{
  "lr_router": 0.000797,
  "batch_tokens": 65536,
  "dataset": "wikipedia_en"
}
Below are experts of layer 10 (counted from 0) of a mixture-of-experts language model. Rows are named router (the router's row for the expert) and show model dimensions 0-63. Each number is 500 + 50 x the weight over its row's rms, rounded and kept within 0 to 999. Numbers have three digits each.
After each expert's rows: "comes after" lists some tokens at least twice as common just before its tokens as in all text. This comes from a sample of Wikipedia text that the model never trained on. Tokens count by the router's weight.

# expert 4
router:509479466423527470463486533538538381498573451469457543534555478530506627448484431485556518522513506500542508546538608530483417451489513388438517542471447518585544540563538405521499474439448512
comes after: " |\n", "\n", "0", ")", ")\n", "1"

# expert 3
router:484566506438537503493546454489482569503336553519485494533472466534463501484562522561480457515474561483459468503506489436473577438512553501533459493522551537599579544500525447506517472443535521
comes after: ".", " The", ",", "The", " that", " \""

# expert 20
router:491511611530458520516369537504471562511532480524477528475494512493456474529572552515536520500546549464598425500532505519506417499471505459518440422576430468496481485576540483513567432566568440
comes after: " ", ".", "–", "0", " (", "00"

# expert 14
router:548555536541531535529505469624484460531583535501570526528422523420551387502466509471518478465470439414441502516523556398501461511462409521518547441515452446518451465494533471485361542516524423
comes after: " |", "|", ";", " /", " March", " May"

# expert 7
router:414578595531449489548540464532542438504500442441569609514517450428493505435492557487532499385452443480444612546533498518518547513521483435482480501468391523454484407560517512535532528560578444
comes after: " |", "\n", ";", "|", ":", "1"

# expert 5
router:500480398601509567529583599516473468551486496588617518479538483502438517529503632425475466507464535483491496483418442505538493475551532551469530516515596498489466466514411566479431511468579516
comes after: " |", " |\n", "\n", "\"", ")", "1"

# expert 23
router:603485539577507537490424437435477479557536570492459517494498502456577515582447546463545534475457498464573502467526388488517450477466463372517500531502517551516434510540408502449521516530505495
comes after: " the", " of", "20", " a", " for", " at"

# expert 8
router:561494584528521525556544468399563530454555514474503549496560468490525444423548457460373533495534452502430528502499561485515553524522533486509415555517447428457446463450618466495493483543517482
comes after: " ", " (", "–", "°", "1", "6"